config = dict(
    n_layer=12,
    d_model=128,
    n_experts=128,
    experts_per_token=8,
    d_expert=32,
    d_shared_expert=64,
    activation='swiglu',
    moe_layers=[0, 1, 2, 3, 4, 5, 6, 7, 8, 9, 10, 11],
    router_score='softmax',
    normalize_top_k=False,
    routed_scale=7.46,
    balance_loss=0.00357,
    balance_bias=False,
    init_std_router=0.0259,
    lr_router=0.00135,
    n_head=2,
    n_kv_head=2,
    head_dim=32,
    vocab_size=4048,
    norm='rmsnorm',
    norm_place='out',
    norm_eps=1e-06,
    positions='rope',
    rope_base=10000.0,
    rope_fraction=1.0,
    qk_norm=True,
    attn_scale=0.177,
    tie_embeddings=False,
    parallel_block=False,
    init='normal',
    init_std_qkv=0.0444,
    init_std_o=0.0628,
    init_std_up=0.0444,
    init_std_down=0.0444,
    optimizer='muon_variant',
    lr=0.0119,
    lr_mult_o=3.0,
    lr_mult_down=1.5,
    beta1=0.93,
    lr_head=0.00684,
    warmup_steps=50,
    schedule='wsd',
    decay_fraction=0.854,
    decay_shape='cos',
    final_lr_fraction=0.05,
    batch_tokens=[65536, 131072, 262144, 524288],
    seq_len=512,
    doc_mask=True,
    train_tokens=502200000,
    steps=2788,
    dataset='wikipedia_en',
)
Below are experts of layer 2 (counted from 0) of a mixture-of-experts language model. Rows are named router (the router's row for the expert), down (a neuron's output weights, with its number) and show model dimensions 0-127. Each number is 128 + 32 x the weight over its row's rms, rounded and kept within 0 to 255. Numbers have three digits each.
After each expert's rows: "raises" lists some tokens whose logits its average output raises strongly, later layers aside. This comes from a sample of Wikipedia text that the model never trained on.

# expert 92
router:116128085112163161132160088131158153149113092183125156127137082145164148140100143130127157132107135180182123106172129102093122136114115165081119106128141192124156167107104052079128089066104160080161192198170138099151087171169209146101214150079121126126170092131130077145136055170081111120127112089141091104165142135101148103164133137108161147099116141115130152127142162136108128077091
down1:125118134113144138142148078109096121156144090093107163146144121143104156186105106112077177148124100167138089073094103146136107146168141112130175225166105136058066074168083088119121125152186109121142136107125130098101162131133119122108128144152127116133149102168082108159167102135108063190119083150110085159103179091034151157128091147114172067141141131137071132170126132182132125103084
down2:116133109115154163115083107132157156154129065088121139145130109132187123085108093152142180136110218135138090107175035142135088163138071130166098143099090132112111092118075095128150151176175108133124180066102184142047190195151137153133111105126142108129113132158124129104131117135149099138113108116138164122080130101085116109125147080141157062127117063129123126147117157199139080083133
down3:082129138204166105120088132133105111113083068114187108095106120076079157141169172162123128145175124124117211130106199132123072162101157072165116126107125135135085160068174129123105127143121139149141153101096069185156194129121165155109085107129117065142138101141087151121116131181096090108112088121162149124127126125181162160170136155115132072171112101094095128114157136058114104103107
down4:123151115139136108152133158121169102171175201111110134195167111183091119194156199116133103100140149171114177130072161107157132119117125142054152190180094101073170120068143092098073101176102150085150115095107138103115102118122124156116182115143097076096092114171097111120153087114127158142053068131126164165131099131160105145119108120137116124083080118085116139135089102127166131111101
down5:177125103190163132132210114092094060146137149141127152147113127117149145117176089126153143132140172129121118139177113105120086170130148126125168137059136097097142112188118090150122115164114181122129115120061180142173139136122111081075123149101118160143055121132149143067143169110138089137140151083163108190092063125124162056127106148100120127076120139060124089176133091110090128061135
down6:162157177092135128106062120066082102135150093114148118174126191087150188118093071132108101096140151128125129154116250053149133090113130095093090141102122099145159143196151135138106135127097136085100159121142144139108120151119125122126185118158206137115162104154196116129124095117172180140127095115161127130103035159150092105147138145141104112096161102157114149148143132155164091124100
down7:113149107159163114128066161126108143090126117129096133106117170125077147189079080156155138107117184185159180199124155113172098088111119144142129149159108118140143066164110132164086088112175126091113107111137115176128081087111119128164155133144125149139133126150086132157159061150143142175110153093136141146160084199127116053100062072093115117087185157140076171096109137171088131133082
raises: "og", "un", "os", "am", "ol", "et"

# expert 22
router:132152240192091136197133115137074164161113100112165159099113176146113108097167148121112091104091104161147160144163106111126155145114107183058161124161118145128117110111175129141114101180091052110158167134057102146163143146150118192131202125158087145157141152084177151141128119114137138150107162124107178156107084111092133166124131122094117176131079143142107111153159104135082098095097
down4:125107164168127097091190078145068119141129121164150136112121157120132179118181152141132116084067146142149081095175113142099090085161130130089145116149089111134097091108141136135132164142137139083086120154120165077175135120146115151099142146067098132070124148147078128138175127175176094156167140062143101152051145061103122097070110103101115117121084129128103107172038074161092129109163
down5:118089175081206173106157132154192183136128140077119068141143147142164140121115135128147136144131110133221170090159152150125147137198106124142159205096122152113121149097160112068088143148178125076102117105128085151114119091162142206138169180103098106170127127142155095088109117144110180125143104141054149176133113065154089109155128139146136155130106105114096088102126099085107140100109
down6:131156118190113119126101118150093153142159108093110041094082061182114149100129131126108076087138172100116194110151099129154131150165119160160164122122127182090142130194074121110133132042156137135097105093139143113108135089155141133123118057088146098074125168111149137087116132123123164180107165085143122114154180093173130126145109152103145140149079129137194150100170173086087074074138
down7:141131118146107080146131100115113098155116161153102135143140109129160210190096164161068136128102135132135133085128156148114148169135139102163144125091155082129199151164134174117116085158068140142071156046072147108089142146157167125077089133160186143136059097177098160165140133140129169103080102123106100116150190112171123136133117173127140076156161118086167147127083077175112151139077
down8:067131150087168125104111111101130122171151158177159125112138085107170096131075098110137154193114147078157117101096093141142173100162130097105150087090146181116073155107067087147118146171112144114137139122138128082058129138095108179151069162188113179121136130172129129116094080141112070105094123125208120132132097114115185196135165161161104074169164129134149107183149108116104098151103
down9:112083156089134213126158131137111123155138124122146095122101166128156168090116149150109102167130104082185110216174087169128131142123115151189126133100090192141067125104165122181171140166112114084189169079141151131126113159122117163126072078077067148103161178116109133065140160140176170114126144079131143133160138105087096124124137135063119096106135091134178119144169117116104108169093
down10:129081155099088090136134148119171115101169195137084137098117139122155110103172124095094135115117156105086179109195098147123144090191110121068184143096132134137116163081170164098177170130144127103134110118136126100145132094153171066126066183122119188108149114074202127137102169088077148104081164163112147118152194092115148148139108180115129182102156171117140150095098106074131122101094
raises: "et", "ar", "ary"

# expert 108
router:151202173093161138131139101149082079085147122116084086177069118116143072140067122065120168159110127115091133099113135131147121119172100179146114130158139158148073123142129119107139118102117113144155131184130140114180147169101157097139086098157192169168146142098074137053118060141135168152117110165165170114109088114114086147092169113114208105114085160107096090149124180098160124119094
down2:138150129154128104112087124062122117079148104138199058149126128119107114129154124142070204166116117123137139156094140135121105085148115100140140124113150078105086149061142091160152152094137069137111179099089111119081102129117108098153201112133147152080102046097179114158100153187090142159138099143118099162112167142099167132125135156084098070170130151196142159107178121106129195154109
down3:118153156129164128131133148074096083135146100131056164102078089152090129077124115118053110103115166204086164031054150079113147127148112133114150109158103139179169123158122097121138127149191160087100167131126127146130180150128126103211126071149140142096169117086191124137115095098130116128148137090118162120145143138082168133109124138159130093128098071169106102119164182115134156117091
down4:145103067180097113178096086156120109126113079141103174065155118156194179101165116143158057139090116002110148163197141105072146100140184078123142146112114093130153164153156100136100106082126078165115144075129130088088083061144117133126120093121104155104145165146152112129162154130113121096128186095131142150108150102160167116129120141134154146101107107135147098122137177169121116127120
down5:138129140135190169164180096109097106119096150145107144119095050104083127121124079145135195109147084089131101083137099164090121152160191087117123153168129108125122142125072057159086109088114081133048136127130132124149125099122163110131143102131151171177146143097148134094175106098068143124090123132148135134120107108068117220091115152128133155093069176078095121132094142183123145126066
down6:165100150078190116138085125124143193079131166163054135138121171135132053110085083115167109143156153080119129084158127113158141127077157133127156144127139190131059084097119087134124130075106094122140155173090123141093173161158066081197168072116061132102121091088129120114158083143126127162130111149155142142149118167095148135129154131173127099136063154118126138160116125119127136150206
down7:100136125105125058130138150116133154112118109075153162124139119124135149113158157072073125118108135146151138127096146159036112116157099078128081118116150107101137116151195150101141100151132145157182126104091146165149138098154157131127137171138128145093129165156127118110073108068075099107088162144052057172077160159162140136079062154161113099099099167109101120147221141112054093127114
down8:098132173142109140191111141191113145137128117124116099113141100114116116147110169178074173132215117152149096142188131102137105139119099159157114085211129203145052102124150097124158075145190099149127147141063160106081118122100137149095124139141106141129100113125183092156164130118173111120151186098065137128170190116084099082156139115161162132178130139056109124111169126115148113157132
raises: "ating", "ust", "ound", "up", "unning", "ising"

# expert 82
router:164135142081149104158071111184095105071103096143125111121139088095144113110097119025122173167152075127198155122185045188114107177093141174105070168130134119155111091160132124167096131096159121154160171109113115115117158132121124115138155111153103129149120165092140160091152140165173143150090127144081144107045115135179130147194134131095102161145114147152084078144158091115128137156129
down0:104111119169142145155147116119136150158149139085126144147095124158179158159114130188136110029079136152101149135167179143113131159149125129167104131088118150121147128115223185159187066207106118159132139095097153159102105132136092086103113134151144167135123139174137124151128136134176150165120177137080157107119059147129116089127099162111142133061102126083109180117059133161123185057117
down1:105103107119117152146135109146188090131101080085111174145115149162137100133142093234089140130121206159172093155166068169161128126162147121150111080140115151124154103121184116101151182103137112062115106159164103078104150181148153184160093127135154135117101100104119072125149105150121133088102154159065136100164129079089120081124142184151115059109120107161134122130163161162093138098181
down2:139120142096110158124119179135136098092124135131099120118133098069119083046107136111149159180115133092098067138192162137137142171141132131155097098150167150172169188090127173128169081160115119145118133111127128139191150120120128139133055170103112128072172117067148120121083146139131161111127039144203110126161150140152142181177115076152127154104099195106161147162131107085105164170092
down3:111108175116178147091140137189143157208153125011199085112153112137129131137130143148133137105134181100110127129128185104175113139122142145162110099119071163074090126095091099139139145106142137119130129102145101095115154108111131130172132126095200084089167117145102101122145046087083104149142158111094104158166108107147127144111075107160128194113095123147111125144063089143185093159161
down4:140093106158098104166166160177124180115102118129104084160182145162116119131105165127137122132114148118192095074113109114087154188160138194125116158210113116177174151201090179155073108136149065184139097176139178141103167159173146146087120127138205158113132138165127144182104149081199145120137111129126116093125149101114150129089126145166161128113094099120092117163131117100124095084103
down5:130157130113179086129118140116111117146121022105128152119104116148176130118177087090109073141149103145126115129165177106122109098104106155094072110081168181086177100108094124111102035122134112057127155132094040127117112148144136118095188139185153084123066126132132111152143113169133152141131121127138196179209143154116128129120070126121138101099119124122141111114110124099170101074105
down6:091130139139118173138034081122137167086106101109064118163132131178123068153140089115121164138129085160145196104130114109127148132113154168145172072116132212125127102117108106182146133160101119159152129106136148118074119135194239086155113118101079115168107182107095146106093103124089125162125138096084183120135151135135085133163136132125163132171105130179103125127120118107080190132104
raises: "ship", "s", "ve", "cl"

# expert 94
router:127070169078168160117131063107086156163121088137143156168140161135117147061153151189117101102127130189129152127163172113124115153169140104136076102086092137080147104201131075136164070099068086094123180075070120171126162153189135122150141144126116159169142087120133101140065138192160116148104156173112136145166127083086100072152165135124130131146134112080145139170137148146133102126116
down0:121083128130158180107135080107157112146130132157091148105122103131178117090117110104137115163121165123135115114084111122154107117127150125108132130177108171118142106083082138110102181122108136165135154143113128122179118116080104095110112141135146120110117139085117081019119121100129074090110049100138168132076175125136106155177123145094148132153065245213119071146076102129156161078163
down1:153118112124117074116063074125122146080172123085144128144116181168137095148061152084150146138145121141110128125146121181064120131139161089103087098157147140130120098154124152094161067135160153140140165133152112113154115137060054126151110130132069132080097125180095151125126120119145049091124148100088157194131122166220105144085099104121148131094062084121106158129161130142113176072160
down2:103166074171105097150139140059112083120142090174089120153130119140164130105093069087108143143093102145091144113016116182049121131154158123127121131147140106091089110118128140128112121167068122142088129160117124100112120153144125195041067154132181136151086177155157130181107162126083101127133139158137095157084185156124118138104141117152152132177093106060103137136143114148168159137115
down3:128151173148116159103138144102138094104155081098132110188086171168145176090057035114079099134141150102102121156115175151111207206157111129161149103145087112105090187140123126165103083105114141108110126061130148125089081155135125123087082143082094156105129171128130130111165148195164111117110107138120176138088120170141090160143138187154098171138111134113121142088064105092144121110142
down4:077177058140171126109143101149106169160092119140139090135113025139167085140120080121153144106121142067177088181115112154181125154180117114118131116152129147191101085065102130142093093116117112186161134168167071149120134168081135154135155130152205165107095131103110061120122141150130136138100151107164170098155108103149112067159129116181139141106131153123112172075136189125122137115145
down5:136090136154095149104112134110187176173102078075124167108117129117100149074093149131112112162141133144145145129204140100118128070094099055142157136158157196132131097110164116088180112118125109064186158131176132163093125155129190078151128154128042125125099129106096108090124174099079155184184144095126154127163125116153069144142123130096146133130078094115147127108102130144070193105151
down6:106143131129098137087077123152148155132077067123159102099105133146133131164139105113130116144126142133126173138082155136091119123107028125098147105151139136117214118159109122148087143112132155054147107106142103191088102114160158049135172092167133069187101156139132083201165120133113109122172117150185145115158075150127086109078116143139144148137119115159124067097115201142170063125109
raises: "b", "l", "ol", "el"

# expert 54
router:075169187117118101136138219159166140095136131131190130180114148108131137182208116148139104140131141098144173139115146131139115183162120090079219128093154178113167141090161114126135168104159116171127148104095111146135097117126109107127190095120140087144167078108135095115034100132105139132125168106130143138067137093090112149147089165100161131162178107177137187124127123132167171100105
down3:109037134147141120130082155155090157123132132096118092066102134166156105131081070118083121176153119100111106144095143166113058138155122106139140169096143126118109119105151118138057153106142123162140116137199152126165198144092167131131167099129113133098094141078154106130142151120116133184127122211154123140136140131146159093211165109076133110118117232101141125129101156071061145135111
down4:107150114125118203127116115163128159148177095152151190175153170140129180087114128117151171163119153115132167176150115062178106172115170133109174120079135126139133131112147134153109217151099118162164150113194125128140066080176136115156097126140158133160089117139101188175151134104123120134060069124132085089060126176129128114185169159157123185092179138147162173130132130134148145143128
down5:137172131088050168137153122136213021116106091129160117091083144088136153062172161166111091130132143105142098135164171059124154135147122088085160140131111126134140136114147151117201088132161148097102146116139141086111102099079161128086163148119176136167125119102120170106134155116130150110032142114144170143101108187134154167065087164144107148132164128129134126102159097135152137122170
down6:196110143125056133132113122143040095149099154089077163117150160120158139127060093118136061129160129152117110153172132122170150124128107104108124115157124097099151184096128160117133186104200137124156121127110098125169109156119125129068078120135092142124153128112060189140087061170106170124080099103109141155126120223106142162158116097131150145082081108133161183162142125136082153146143
down7:168167162152091127113103171156072158127103099184201085104116085169140090129099099102146141137153131141089151171091139113166177131093082083152164159108131174104145080125142135134142203083137093137136128188150160135101126086149117149139148106113131078155089098127114101152115143124119107155144225084088152185161103129132128106107177119110171128181164178160167152178111176119139148190157
down8:147114149128137156089136089076146106141110103109120142137145164178089137105160162150048079154112095118122072146167102124145117102157168113098108116131138122099150146125175153132151168131111131135120087055126127102081084146146166104082071129111151032120157151132109104092118133169114151180126126161022087141155127147148127110151114163082077089155098097158131097199125097092123137100213
down9:183174133118135055145087130191097134096071139119113128122110135131163126124115064086166106036121130118150146067111120093149165119086038189143114129109114161176146101097064178118140096098147079123131140120199131149111117125080108127198172150156156166102104146110149163103181142132164145112147131122179114113104136157119067151128147092138104158114152144160170125111091181162134144121098
raises: "med", "pt", "mon"

# expert 97
router:149129116098086076132106102136174061063131120192088105139108179155148131132098133135151072103104154166135179119115133114094123097079087176075108199087124141096083076155173165155111086145124074146155135117116114118079121135102178169099106162192117136109129104123140144142141160135144161086089113088135134134100119117140127144000168132133122144168162162116142122151132129125118151116153
down0:151085177161104140141153124089171141078074111160153108108128105091136118107124143131124150143178104163136109145219171085139070164109108120076119147117140127143193176157147143069136123124106192073145135102146114117118118115153169119188101128091086077195075106162159109116110149101112170118149176113127206140134093106148135121166118160080143121118097050077170151131101144123118125197148
down1:107133120139123151106149103128145114149152082110081196117195147157052098141124135163122136143107119151149174121096128149129097084148202105146136122173151113161136130070186131152117139162069111156037112098130139157150126118100181144141154083171171077150133151163171158121065176088084141118113057171078179117096129129127135142056161106129162109159196122129119161117162139120154103132097
down2:092167137171134154087059093137125137179112120076110170149145164118129066123050118176148080149163094099131168128161022102180148126171057125120101114152090053117128077133094105095123117130130096126141152124128111137112139092162169076142109104121098108120212122131117116197142135101151148133090117095120098103081097109098102092114096155103123130128156090155159145131127169111112114181171
down3:125116158055092162141072106114131084119174105061135127130149122114125156047119086082101126140128158124117168130119137157077087193131177128201131109155122191091157177141082131123146109121126130156115173158085102148143122104075153129148088149119101132168071120118130177094112118078163130135179076054096109087078111100135117137091116093098119158156088136128106156188089121098077152160106
down4:098176127146112080124080103116125101151117063131160089159154133111136142165142170086125185095138129101040113137123165103133123164138115158106113110141178084128166047124180144121127085089165135120084090139125176151169129137109162119148074154141170109129166159120215104101044164132126154095173072131113130125087120068171149129155137149154123112143121128202140181109152105098114160119174
down5:163143068142129130121105112117030132137098088144170103226135138136132180145074189147083158156155089149128092114080106129108111108147141090090061119150157114142083155142143119172185099130112149220150143122089086110062148098109122127099117148115125124214089098152100073130159176174143117128112110149132176114120130114133112156145132116122169116156108124107077157109107088120174158156121
down6:071173122118106107122143169140163183132098076144163095224128123121094103086132107152159160107143133128139137145125137134077147110135134104076123094182124122143084160065131137057158131182108139098141099140128167147127121117097147072150041110132139158188149121120213163109116118111186148104088167136119167140187075183146139130168090111100092172105087128141116144076146162089146128127093
raises: "pl", "er", "ers", "pr", "por", "es"

# expert 81
router:138080145137161121142093058121110093191109099129092157142099086115143135146122103145114111110172111134107181070117127194094112131138089132095076137108133108168145139168194106150130155088093109035136162179095152093119168118148158132164169133146111115174101147061156102157096150095134167168139128134167153127126089114117101115134096150103129184176125109135115126191136084120055058078076
down0:115115121125131121186125120092140073146126129111120166050148125145182105089110169093129067122092119146123071034190148194058158135121122104172101102119143120131176127111172069117162107094087130100131048120116146168135122135145115167103079158117124158075127175087168181130108164115068118131127088154157085147114161173110162122153144144154107115147136163095143078070138119135103110108105
down1:123156105141224073136172090087136090140104145141145082105076175149165139094143152117089138159158133075120104131104082166142122168155135123122133096096160154193107148160100107073131123135132153127038055150114162128158037151138094101135145127087099176140170171105116129159126192103164153146121156160167185126137100112148144139085102110125193182143135123113146109142110149131113124135189
down2:112178143123141172123121133160128141116122164164093105069135125125143107127140075112138158136112180124081046142136149157111120147126062153114110134100124179137106107144164096158119140015091168063102146133151164156120111122129133063165131157087083079132109160061159170094134145085126165107058108147109113163155101132124145111145117109096138141129138156055139156167128204175099091074144
down3:132140152106120127181140141077098084162125129136100107131135055109184107132201118199139129117158195103156107155066138157087055116116102124100132125151123112189207171113108154130128147107194136096084088115175140078094161195138130143108127071121179172186125114114173099109119141140134167127118157106165125181169182115169135108109149135130067153132108128149132122111120139072104098120114
down4:109165142131206146170045141158162108142099134160128137181145085168113099138179162152112162189092102175142132171129097102102129168114142155149163156098085091120111169124111130164162067136132139146174154190103076154112140153096037183087111144134125150070129142106109148128163200123125150129179092162152100097162101185122092146079087112098136146138107123165143131123090081145115133100122
down5:155157125097147108112166193114130131190161094145120174142147158137094192170158154156108065168129134149151135122157107125140157049116176113096184074125145146135128199059145163081151077141128088161121132161168193166135093131115113155157100099149160146081132088147152155079098114107139122086134104113071113174169103151127079126113139122086157081156054128139134170128165132091158150154107
down6:153090198134107125129123130138135110120082141092167157163177147149129127155152138111114163155048093105181099049194143120098126146116131143165093127155098111129134124129138069154081097162155134148135170116194143103135109117182120097115153144098163117148200167109095166110082100157146129158140213133117135102125108130147192151098134163105142139152136118123152047208114083145134062114082
raises: "ade", "ad", "m", "oph"

# expert 29
router:122180161111132104128127111114078124115092173150125164157171144126178166146156099109145101144155092095083170099107150103130092146075075121086164117136185136095119174099131138112140180101106114160086145102116169165118171106128104176149079101123155119071135131179143157179074077146154089098080135078192104134138069111153159114138081112182124110128103105185188130152119106106140182151209
down3:087098077149120126138180136144120093143131102089116180125144111078104148179157100095208085157078199137130145091136146121126164077156140125117094141116149102139164145172159103079120139114072130162135116120077096178131057167096124203133070118145119118219150122179117162098141125138105124137115105127184101129163079120158150171115123135072169078118108093129088058140136124151144157109120
down4:140086161111111159109110121093135086143132173123128141113125100138124082132093135168134133084167209113149134145110086119123132104075131158096058086113204142119126198112139092101087165183126092049114169138146116125071140142091090160105098085150152104171116059169099122118102129158098080157166174153168094106180172176121147157105099125112116124177141092104154143135093094179183131088133
down5:149108139118133102085142127127094121072171105074150125117132072099139160075105035100159164146130153074153097154109181138133133117050132125157107107078153165184173159108113134149104144147201095076092112120152179096181168108140146145126146104083125123140174127092109126115138131089156121142192112114129153136093107178129095076121164075173172130206114146160152137114136165126143060136126
down6:154139159131085069109090133080166100154191113160149130088150142112123206139179086138128115136173118108159120145152082124078123127145150111169079108084107133072098108114102184148120111103171146136115120100183104147171137183127171098178107109092174108130130127067156131157165156138144158143169156105136091157124080132152083103122082095083057174159140131140070097117195172149118085096095
down7:184092126129176107136183169148125135153180170091169110067115132150102104120176088134087170134121096097147162128135143117158105137096092114189119126177105167119148102146123158125105152136174125097147101183130138166080103161096110179180105107106105170107108126110094181088196078141084146116092155112103185130100128074170197060120119100128156107154138114083108103176130102128089100155061
down8:100182073143118129156117090139192103166147093064110137116150164097120156136106125131113099072173124117154121133137118123139130085132071157144107158166092134143121075129099093182162094092115080109168146056162121123152089116170161063168161102185142173105127086107184107174112151107135133069109090101144096130105143189147164189087148137123137176147120135138165182119134126096131077124050
down9:166109138175137120193108156113051147068145145146149145117140132101126108127103094159133175171118159103152140115085130132157215124098108195118094182150112103134090092193115129119114146057114126095090148160151169101141119088148106191139146070131164139087107136137115171117126181109135158117129047165174105109111175131118117152143088102169169109121161116097140115161135116123126127097235
raises: "ad", "v", "es"

# expert 60
router:177176139068085151194132170190161145106119130176175142157088154142102096105167129096145169095143174121132061107137099091144136052071180162130187094097115165095074072164158135113140100152164109168110122130103103141160176134152046123116116141140161134119107099109122165093174091115120090163099179146129104118066149167074122138140107118108112089108120157170099134130158129115133132136170
down6:130195149198117149132090134123192163138087159123100149111159096114135057159124129104121171141153169131122118118124126144112107179124120118171108091140146109134103130097110091130126062135143196078111090152111086156091111123137083174139116151144087139158139154122090170147130149123129104098060151180107177211125158079138042149080178125138172152151203185091141123140130154118131164085133
down7:142089149134109119113203143096110104156053107134093199097159116124131135076092165073080131153147103141083146066124149104123133097110170145160133144173115107095108154135100128123122141134150147120166119098100119147192107088117176148136100173151152130152155131157116100097092139158157129137069111109076095179107124067161168171107092139115098197168204088169059084142121103122107117071152
down8:108150132138136076113100124161073188193115109097125170165155139121146129079048185118160058104182126119153100133101102141125034172126118094170107123135075163138130122135105143152156095135145144168159092103134082123092169186152140095180147119144139156170149029186135062130113130109187119114123127149106126168181104123163153113143127096126123114120086105083137114130112086100147113136156
down9:147074127054144191097116108103137143148100104148126228146109099134158116151150090133123153114187144107126115155124113167122061108072167113096141181100146115132129156112117089080054140153126048077090153203129107140104140115143125157143154166154138153134120158089076148105146090142124124124146125084163137117105105128103078060189125118132175107109133164125092137087153127161138046112159
down10:107114091137119160087098133082116123079199097140140181144090150134090148127127128101160160107127130136146089136096103173151144155133124082088179077197134126113182133094127117114052121150111127134128108044114099168216098068154186156134127175124132168078099158148115089123163110153166114153128154083150135136143169165115184149195173150152114166115111186127170107143091168137155150132120
down11:154126112112185155171139149113115169141135066139061155098113162151137070133138107129065129112186170117093125049137145143116165103088123125145089099101114117150124122170115119128170120101097066111139116160145112205145123103148205145152200178108177190142152093121080102139103092171087054148162155140129130102124122135075106108144119163153153152109091076121141105182168161107136139086121
down12:117161153130109132130091159128134167166058157122189090095171130130161137157092105131146104162093086132123170191121144119139101142158097166179154186119169209154100148140104158105058155129134113067115109101191113152088082138163120173122150128114102184186121186111155086114185111102144116093158067154131129170139134165131131136119110141128132144148190040135137138153116093190106131151124
raises: "ed", "ister", "ú"

# expert 120
router:074097134125130145127118099043097173137106138167163112145162159157099145128110108085195112127137090130113124142123133151164061161137124170152160096102132085161118162130174053094130109108104115112138155118068174145129122133146135137178144046127175146086133145128111114168074091133189116110148171131153208121177157038103159075139137145147158157167142147147096173182158139130132166138149
down1:116123123120095141148083102131193127140146141109122113181169144117108159097105096106129127140155134104129047137109172147148160103108137055175145147141130095114171124114086038144114075085167091100136227085140152129165151143064156114118170141086115087152170170158154110118088100101166140067142158139158141143131160127144129129126221170072140133155133127187101137097147089100128122097168
down2:112155139097110095126106154169069111155167078126149139101120101110115179209119120159071104153110112139144138192150125143120142153142102110145131091138220135183124153143138080136140150056121159081124108127175136171095130129109222026151131182095119085170112122152154158114220126113130146125154117136175155103104135085145130200144135140141110146166096123138121163147124135134091153131134
down3:106132136098137120131115155144106187154131117096089091145136102187124103201165203106109085075139144072093095158143154130158130046098139103168113094119126113109089127146125121130127112119146095119077136112115184137125128119163139093128167122167190134103073117129175080109102165073116199142076158116165127088107182201119138112137093189133072121118126102189141174122152105146127127141197
down4:148122162138133132145143137088168142113115110130136072098096092214131119166096155122160086182137177149104152138149152186090191084094114134155135125101157172087135161126161067151174111114132068105131118144146135115091106096149151135151102069084055081127182117079116144164129164075063111124126142175158173158163151149122110135138146113189135090189062093120104091100160128105138095160119
down5:097155124105115138143046173117076108128164115145137044120160147091091105132099159099162097126166128134114155153114133094119160154147121162099111123108150149146057126045087091123159126065119118104156184165115089134036079133143163160153120131159135147118168123095120138169132179109161131174119052164194129159155142113122129191128143085137151142146169119079165097161132118087093128097162
down6:205143145118084193130100146110122100135171106186125078126074125116140130059160155102073147170145102084109179118126153101148161131097114040065138120098109186133118161144100121145123125161080153101103127145175114089141155117122125149126167126097122105159111149066170129151103093121060166128093111128134188110167093148132069119119086141142169146119071150184153157145148198118124102089118
down7:141066179082154080138150146095082108150061168158079108094161155088115084130147164092140152126159115133088114137123148169040091111127120170130138133135125148122092162165155140133071103145106177122124096117076137118160149133086173118170122066172142102116124127100128127114099093091146096091113179154160037142134141083141220122109133112157110110136101088120142149159144193121116070120082
raises: "ts", "ew", "ck", "es.", "es,", "ep"

# expert 0
router:132083135136132157174179087175095100106133101112147145032142100086102112151112128092133130099090182112080113087121096143108220084107154165152147165115129140134131117121082146080100144163143123094117133161149146080168115122069081175075119052105159135108145119090159171081184160082075112160133151130071098130100151166115150112163149151067115107110136137159128155115106085072128136119103
down3:118144121087103112127155104142118127075127121114137081155150167051146133136099159106067112109126115172184117034101137154098173157131120104061166114104134174175079111128212126149078129119141108138132148154092111120141182117070091099115202131150124119144117112102088127145088165106176196082154130111095136103118142129089161177143118147136160123103174165119112132100182105161204087152136
down4:155190113123118115182133141113184067091125122110089140081101123120132138094137095135064119107050104158164106158153129125153182125146152081096120140122092091071121178170109162112101158134182154106170138095085164147147107118113135074119084144137123173175109191172163097121123131112096188145151139147074147115145162115131122176136061144084075095079133132168116155075104117102130164107056
down5:149122196190091042096110142174155109157132094107175137168178082143182136156165120137137114177112059092158120151108096090124117100058158116120092095101110144144103102165084149072142113149118143150097134104150106170115170141164127120127192133187154184133129142185139121162144170170114150176115103135148147103156116156115146089139114108066186116114172162103123176108131143203145146113140
down6:169165139087116124145141161172054115132138169158071102060159101117087132127181067162176104190090060085098147086116110135142106134142078104121128156133180141090164108105114079084096157137111168096142119138171127122121111144148108151134082122085089119058068145103178104139201118133105119138150123152121188121164143128047102111085181100126125123132093110150112120153100113140123175163133
down7:059107132182157123144122124154140125136118108137120154145106143178056073138170175134005207138114123118124078133189135109153151169199167178132110128164111186083115088152130107096147121170105121113142129151172082117094131133094154196153151126119151107111114129148080087114167117130141112120151094064116132111164138140212098143103112128118140119142100082081133127101126089141129120162094
down8:074086165104084114133157120099157075209132114170133158081151084141086134192120099119124107104198123110112144077129124124114152175139149097094175029075133128146140131131183118107176132139161095101149102220120121112084144112099136135168127123097175112134057129136101122117124159141194101077132134143116107168088136108125099104132117131105135127108122109089121165047133162140100107182159
down9:186158127172136137083116131148143105194107123117095138155122108113107179119133121154138172067078130072182192153109155143103111141153118128106120130112113077110116061142160116138180132150134146156176123189143140118137119114131156130130089115170092063062126142173112140109097131121170102159054082115099103115168105097095120052126112123087046128153115125138097165094097134155193202144103
raises: "at", "elf", "amp", "ip"